{
  "n_layer": 8,
  "d_model": 320,
  "n_experts": 128,
  "experts_per_token": 8,
  "d_expert": 32,
  "d_shared_expert": 64,
  "activation": "swiglu",
  "moe_layers": [1, 2, 3, 4, 5, 6, 7],
  "router_score": "sigmoid",
  "normalize_top_k": true,
  "routed_scale": 2.83,
  "balance_loss": 0.00957,
  "balance_bias": false,
  "shared_expert_gate": true,
  "init_std_router": 0.0229,
  "lr_router": 0.00191,
  "n_head": 10,
  "n_kv_head": 2,
  "head_dim": 32,
  "vocab_size": 8192,
  "norm": "rmsnorm",
  "norm_place": "pre",
  "norm_eps": 1e-05,
  "positions": "rope",
  "rope_base": 10000.0,
  "rope_fraction": 1.0,
  "qk_norm": false,
  "attn_scale": 0.177,
  "tie_embeddings": true,
  "parallel_block": false,
  "init": "normal",
  "init_std_qkv": 0.0569,
  "init_std_o": 0.0142,
  "init_std_up": 0.0569,
  "init_std_down": 0.00918,
  "optimizer": "soap_variant",
  "lr": 0.00334,
  "beta1": 0.95,
  "beta2": 0.99,
  "weight_decay": 0.064,
  "lr_head": 0.00756,
  "grad_clip": 2.0,
  "warmup_steps": 200,
  "schedule": "wsd",
  "decay_fraction": 0.922,
  "decay_shape": "cos",
  "final_lr_fraction": 0.0,
  "batch_tokens": 131072,
  "seq_len": 1024,
  "doc_mask": true,
  "train_tokens": 705800000,
  "steps": 5385,
  "dataset": "wikipedia_en"
}
Below are experts of layer 4 (counted from 0) of a mixture-of-experts language model. Rows are named gate (a neuron's input weights, with its number), up (a neuron's input weights, with its number), down (a neuron's output weights, with its number) and show model dimensions 240-319. Each number is 500 + 40 x the weight over its row's rms, rounded and kept within 0 to 999. Numbers have three digits each.
Before each expert's rows: a language model's description of what the expert responds to; "raises" lists some tokens whose logits its average output raises strongly, later layers aside. This comes from a sample of Wikipedia text that the model never trained on.

# expert 33
Compound-forming nouns. Common nouns and adjectives that often form compounds, such as back, end, home, head, north, right, side, water, cross.
raises: " of", ".", " at", ",", " to", " in"
gate0:545459551487544464591510537471541542481510463439569500508497474485459486443509526466538568534510515446495460543419528461512561441564505480519485570424516564478479503549533558506568463559491504512491461521439500498542462490492473502477496503
up0:465443475502359462433498526517509451436538533453443522443492465485456504528524565474535495531532528503430521492510590538480496552422530485522493513538486476481491502486459523501471474403500521471468452510543508562574510440524484470546577453
down0:590509511500517447477505511482467513477577517523581459504539468493508512501503363606477492492524512482483504576485580566542474478463524535551456472561507442477579537492498572486465591448505503531496539569447429529517525516489519499505477478

# expert 39
Mid-word syllables. Word-initial prefixes (st, rec, comp, cons) and following syllable pieces like ali, ci, ti inside longer words, as in batt-ali-on, cons-oli-dation.
raises: "ived", "iled", "iling", "ined", "ure", "ge"
gate0:418528435473466588573447470480427484456519426482563515427503544521491510493489482525511524492561461500472530501466530533552459530556543540509519524554495524416477525606517504487469480483485494475518522470439495449456497438540483446571504439
up0:479460478483532554455504518381509495546408479533472444517482511506541541532499511490499445495402547383451487491513468550491517434580535525505525515486511576474483437467484522497490517501501497525407496458471489577497524510495493521525555486
down0:444453524464510473476429443507504562555538428412565445510538510573525511530462470485444581481462432481519484492529508448498537512462507496520519472409473466511557469491452529413497433438471506480518507531472463543557482529530523532529545502

# expert 11
Hyphens and dashes. Hyphens, en dashes and table-rule dashes inside compounds, scores and tables, plus prefixes like un-, re-, inter- and particle up.
raises: "spe", "era", "app", "rated", "awa", "ori"
gate2:467479514575465472521543500491451520487475432504503471503481469488542511482468549490460484496496476565423456433479526529531551450463435497580510507519535465502521515509457462472488459516494534505560526511491475493570572520518475514581526464
up2:461519467570500504464487543484524527525495492500512511487531406551447499503409515482413490502512478420517605503523514491465439572477503501491484466511453509573481523508473476554498487445427507583504493455498547541492458553517504548489502517
down2:551438553528483541568499434457482470486468507538509523458521508463509520515607548508530475464448527478523512480446534581499502486530432481493451485528428538505495556532524514506502420537493480452441450513460507493510527519551587529443467507

# expert 59
Closing parentheses and head nouns. Closing parentheses in tables and captions, plus nouns ending labels or phrases, such as team, title, player, code, Show.
raises: "\n\n", " |", "\n", "s", " =", " ("
gate1:438533508541523503529493496484439531513494443467505463439477552448542399450506483502496467533468538486528520549511435564482502485475503459518486491514485478452500496528436509487431470443529493513595566550433509497514512495575516505540526567
up1:494448496545450488512451473428638552500434534568509480417502513476552527484466524549503443483468546479509482554508466489476506445517544445546513528548512561482528481454480574521477488545485524499471527482501516462592511571518448542546563520
down1:483565522518449535537518494512484448525519461454481496546424444505508502504502515500519516514479527534484484533467479525622493428516493474470484523464490539548487530613508463495497444441454454485607483527520490496540500514509530599475537519

# expert 25
Titles, kinship, bylines. Titles and kinship words around personal names, e.g. Dr, St, President, son, director, and "by" before an author or describer.
raises: "s", "es", " of", " and", ",", " the"
gate1:555504487516504479529496497499516511505489524516479505502503479513438490507574476513518589516496521404474489504568399480586504550586517514506484543517536516458399524463459511564471493458488535464508538508416489516503491489465449467464478562
up1:480527527476508482494422454515494496448517561579518535446488514568519541480515486543557504499484537403504546511457446475530412482511512493450473453482517484462512458476440483401479494495517474478493471500521595504450463464522485536474521528
down1:543538444542546539483469458496528467475381543464556507575429498521487501568520563554530595458453488408477403523501512495539469433497485542564462564533468522492432537495550500488499438462467474497512431446490477491542472507468454499515484513

# expert 12
Dates and chronology. Month names, day numbers and commas inside dates, plus the ← arrow opening previous/next navigation lines, e.g. "20 August 2009", "March 14, 1870".
raises: " a", ",", " in", " the"
gate0:482498454449489535579492414487469540438473535461521539443469536458511411516487540464501502521497512459484498531530479501456416504518459499516501509425523502456455571482565509462531529496460500536454504433451491483463517552484549489473446581
up0:511551580553532551488467522499468432549485512518474484529513496476499496475530474536476527483481487440504489527473519501472479516522457465508453495512473491447508447451449546455494425364554486488424532556514487467512505483574520538414525510
down0:481489521509504458417612487490503498567450486535444527495536535454500499560484525491475469525445528526489449503497424530476472452512510478478537446516503509480573468524502497457511586558563472480492497515496530572515522454428515475524489493

# expert 41
Place-name beginnings. First words or pieces of names at line or clause starts, especially places like New, South, North, San, Los, Al.
raises: "nel", "gg", "yg", "uz"
gate1:384559533491529498504549487476575508530522491468509526445525486463540496466508538535549482626474528508455483499530515477562517435512524461515477499466447469508550412544512492518511523440534597452507527501512479514481552439455492540453527510
up1:484555521489504508479432513481427548543491529497484511590465517504503418531429466527486458459484492453521508419452457409494589479519498482501537507542497577545474560461461556485492422455480552473501409483520534539467496507477539452571431469
down1:481519609488486464475441511522508522525523575470518536385552496527533470526527430480469492498513584439441563535397484473540552464514549565485538489483508508549561498463459477476547467497525468465497515547498518562504529459527430569552522501

# expert 50
Syllables in foreign names. Vowel-ending syllable pieces inside proper names, often Spanish or foreign place and person names, such as da, co, ama, Bel-fa-st.
raises: "vi", "vel", "ut", "gan", "ru", "gin"
gate0:538452484563485512490545474484450467428431479477459457550575507517511531507503493507430480488452545513501480543449523526475490402550499514484467560510535540473451560491523485505488488533474585558484503507510514464483492532542524450469504501
up0:547517438495485453465542499511495404509487541561478462445566495461437471467452493471603582523497527487455493507517472530598455531489462557485515456460513477422472600431445512518543517466497456498476527533487501478454483516532492442516413499
down0:524437473472466481489547508455477559476564491457518465463549550527483529492470467500530507500411584503504487532546505527508583497445501510544436420472480522456490471512415497506494481459482530463544503556493529537548474539479466517558449462

# expert 21
Infobox field labels. Line breaks and field labels in infobox-style lists, such as Location, Coordinates, Preceded, Personal details, Team information, Born.
raises: "(", ":", " (", "\n", " 1", " and"
gate0:486467509518486506529454428505507535498466506470549468493461471533444534450538474510506442445517564544483482513523497490560496492502454474468454543554449481521540577496472437467468517468523482409487429508395513468457476475492547536481519451
up0:478490552529467521577540440531462507522505512480519475476456362472489513452484497511494439445523458424533460484525535434497435560466484487470527516478609535490511378510528481494585475563481558545518491574489512548462503504601460464558475449
down0:549521492471514479480513465517548492589544560502521504460560545500540494441467504493535406482488458575496461504522551463475551396477459481515506574526564495420518479587470525497489500465481470491566415449489527483429406498449449472479506506

# expert 32
Title and name pieces. Middle word pieces inside names and titles, especially album or song titles and infobox values, such as Alt-ern-ative, Love, Your.
raises: " Right", "ood", "ment"
gate2:528559484565490448496479489493482504488493572516561480553454489481406516518479551396478569508489482520433488540488410485481529495505503465527549467560477478519450470469537514515560513527595572521434506444482490506511454499526531503504513547
up2:536499421469493547519453511445526573603496547515505528493453555565472445449414477485466566447576432495467484518488514502489470506531498421493461485526462540494437501454560512491519499491460465471524519497540532482488494529462531496433489581
down2:480587522457494450525538513441436519535574521474531486535518514567475512471505534516545488509508489540443491491533587425495475497591504527464593518494473574506519434515463472499462442506516400575476457559466505517518500500477438531455617510

# expert 57
Numbers and infobox units. Digits, units and values in infobox and statistics lines, such as sq, km, mi, UTC, Summer (DST), Density, plus census phrasing.
raises: " (", " |", "-", "s", "^", " in"
gate0:540449499446492528520489401442573469521553521473526434448495467506462440500483477549444545488433556539554513455590537400520458478543533501471526510443549502463535422447460533494495488464474488488537561554541477559442512532489585430431515538
up0:533509492442522536456484512541553412534498411571524531491476527493531546501501482507462515512449486507458529509520461450454526525554499524487523465479434541500510484556519519502450491533469485465467447487518527485563510509454461526536508494
down0:500463451505503543408397579512492544523518504478519455485424459465566490509527539547503466487554425477430494514499543503498502504509421426564508443423509515426520505505568443479471445495477483523536474563555527519548554477498477526487489437